Weights of a small mixture-of-experts language model, trained from scratch on English Wikipedia.
Size: 13 layers, vocabulary 8192.
Experts: 12 experts in each of 12 layers, 256 clamped SwiGLU neurons an expert, 1 pick a token.
Below are experts of layer 9 (counted from 0) of a mixture-of-experts language model. Rows are named router (the router's row for the expert), gate (a neuron's input weights, with its number), up (a neuron's input weights, with its number) and show model dimensions 256-319. Each number is 500 + 40 x the weight over its row's rms, rounded and kept within 0 to 999. Numbers have three digits each.
Before each expert's rows: "comes after" lists some tokens at least twice as common just before its tokens as in all text. This comes from a sample of Wikipedia text that the model never trained on. Tokens count by the router's weight.

# expert 7
comes after: "\n", "|", "  ", " |", "-", "D"
router:484492470517447531536474517501441554525572551432552526489480488531479506540569543523545473468531486513540471460523534496475560483466509385505465508396539480502481509521566560523454517519541486
gate12:479534481581516550475517450503513454530497514529504560558525476531483534487512541462529518489516530456497552462567484514516540539432477487498479528473460438570482518524445419498490521502510539
up12:501523515522456463469426565464522473546466458573437463475441542549441535440504482434527521500435473509560515528560521503520470514507556456467491533466488564542456496545479436463480509443468483
gate13:509382553544485500472521532500460524514505512471480455499546488459566489474489489581423507540454447518474542466489464443482442493545469513400474562509521508556544505464483532485486501501572522
up13:526488508499448497553479495525489546468494492432484497518546533427522486492452463559519538567486479429388526485512535503464480523492545415497450545504429528453569463442450444515491570570482466
gate14:515506515562476524449494508474523528467494455472453453534477545535491486501539473554478498587536564531494457485512556547507436504452536474544497500447455512435515441469541541514543461466558450
up14:531481515539498505473453496508502523487484511487427460562500527525480497524467498512475485546508559510546460501536475520503499490467542521513536480473464503457542561422508536466609500518544466
gate15:503450515489483530530519497469492523499502474506463527511522484550377498547484520549491543519456574545453531483449484564583477491490552546454564522420522429420492523489467545493523500471448512
up15:521472579488459493546518490472535457532481549520537532551524488475465472542459498558419521479502539536482523519602507551480457594531481503470548510420516487524462509461455525441562502493531559
gate16:548494468567543459542554432479518497517556469502550576580482491502516517435519490476494438521420494578505534492581492499491496434500543442498423520433523528411540532485511525562437521489515490
up16:538515520545478497511473524473521508440524466457500517515465463572468556513437497591498501502481495528483572514529522574537539518527499453527478538502453491415538521448505517535480488443503476
gate17:439436514488586445479474561555526486516515412561512420497499527568520566426549498507440504545462497501524499432474483454399498500506496441493469562434447541519458519424502499486478528501556525
up17:452506493471567539475488467470554506492493506508496385542484449537553474543548514521492471542475485547453571451441462528445485481466463438466469438419433482521479530458503500448527523561550488
gate18:578527492538491482510522502426544423501398587530495494500411531484439501453520501508508519509495511522496512522511486465511472516510549538525436456456507487514576510523496490481515513534509467
up18:468411468450498514508431470435564525555475456484498515541509485482457520520510459479472476513487470505505483496466528430492461508493489481511498509484518529481580447547560519470454429526495511

# expert 5
comes after: "=", ".", "\n\n", ")", "\n", " ="
router:507487517441445550503526492557555419430455554490532535562518520383476483472471541496452551524450459493430483536572489510496526519480455478499478535455511468469485569548531546500469441441463524
gate12:540503520498443440477540544520422511539430493546425527448514540544482488481525473470412453475479502440514410472501513519532541452520493525558463520477503548420562492554451460439485423497530536
up12:553535601532536486513530547483452429531443511511468512468483552456486543473490567513485509519480499463487499456428460534473605489533539497518509554495515486426535555545496453523487469516483564
gate13:420573518500533510524590455473558526503532498495526489549444507472503513503480495473455477492457496448579453500458554577377465426506471557503531522522571451497521550536482520483551507446475471
up13:453611511535539530496509532488559509465509496526504457547428479502461498493441491447535453507526504442602479543468495539402475460561498535533538479568474494475512556528523508497562529461498525
gate14:486526487479483523495481501496490467513463458532511509494543480502545522455549504508510490460608428526480555569508500465504492484460532429504432467421480501473468578531493456420496477448513438
up14:556518502532417501513463476474437457480457539509545424533505454520523554469520489496458479421512443535495492469424509471441539475507456525502497483411495404467539485568469498510472494468496408
gate15:539451530492522510502612565464538475497483509452521502399474471448459544522568527469422504544452487535488467421532499549404556513537448467431548520591451527501569498429519548541525465480554558
up15:502484520520506503483566609487549493444503473467499530459483507470465481497566536472465523528473497586457440418508498494471600545517494476496483581525511459489529496470475497517534478487503552
gate16:472465510439530445579563465531533446531502467523555423525439500472492526485578514508433500509475493481513566520562479441439449485554540568527504449516412476545480494499491518470426514516453493
up16:469518475452504430430513523534544464570461509561482541541506453496458458544516504395466485545534515514530480535480569485532506536471491510488507516463579462540503490530516488578482501427556500
gate17:457488447467436521541434593449502475489598513459507576535454552466507549478494434614517492510431518494516549467447383363532445521441487558505570521500478474482542460503574523471555490469545542
up17:439481499442499513508451542460452504493493571498455535495460484477542562458462476503539515489479542451489522447468403428496425553480477531506487530550485547466470447500599547483576483503551526
gate18:502472535441471470493512519481391454468435499474498482496503494466502514505573496507483483554515477487475497420575500557464449503553491516454470519527493490485470618553594517500514459463526433
up18:478496499379479485519530491488399436518444456537488472484477487544471486475526496509475495544563525493522486489510477521508487564511477533472448490522496479442470579518497538543494524442472432

# expert 2
comes after: " |", "%", " 0", " 1", " 3", " 2"
router:464428468474578471520443480508447526513582545494468516525553525454506523501475501427428443547499534538457463543501547508574529551481529538502491549421440480511536539491509505515450450447504501
gate0:434535443447534477510498477500470444547459479483432465463565497406496526518486487477554519490548480522553478511502518509448503463439516495491495469498489503517526475509447527438510532472548564
up0:402459486548490541463490520486472520573390512490465503513515532422428494539491552493551446502506540501563491565529505484462548532500460537497407502438462525537530488504489536525517521503454472
gate1:536457537451468503447552579561481564475471522465487477536574532496451505500491511535444546509498521501456518503455438494535468497469427464521487522484522488527450537458496474492536539484488516
up1:488464517601438504538488469462455541495537551452569474519521492459497505536528459469485439560505462499561502525444508481560453466510542505465563511512512533530511534491527483443536461485526568
gate2:504463533478553541469458513560471447475438479491501494512479451466495459512483568516499457526514537552503462484532525487455504523466505491499493536502479491521469490495484498558434525404505476
up2:500475435521434489488441470462576466450478558510525524481513536507540500500565559521503500435518484434483516575537432518487490490480547510518519528508428594439463484450447524532483516516559498
gate3:465504485495585553513470458552475502520469506511500483581513549527600552438453461445494454454486418577517443479529541468492428523463504496526489514557555442445484472522467485499507454481554448
up3:472465515516532561518425528522559588495498529485560483569473556478452498508445534509477479456498439569559508469479449430537559509536547477464538466587445428490499466505513530540493492484439495
gate4:460486483408580459479437476475503457492507562546484460470517584476526511467482488478475546460507419481568441514548528546472505420485451621492480419464517435490443546483511504492468471506440511
up4:531507525491487481515484484527505478532495441551526483547522505410505491488473497546474524503502525421497496519508414477543471537465447532459523483528544537498488435530483449556555474465519421
gate5:480474581425560429487455455560538451465539515512560527457482554504526594538493548547510499457495542530536466510509411501493582492490554409457529538524462473524441473452531504485476547498527525
up5:515455528457575504451466418523559480442506559465549494423468606533519537481441477450554512456511538475440495491524439474478567467472499446516494525490475483557471470516468478519440576522563506
gate6:538430498495517549494572508518518496475481570482548461460541472473450530553552501491532443567502408478545512406490521506483516506462390551490466515460571580538548520529444447480460467480562557
up6:440504482501426577488446497471504477492517582479539469560514521488479504535507484514515455487456484512496457457491451517465499499427500430500549518478508539504497476565421501510541494510421497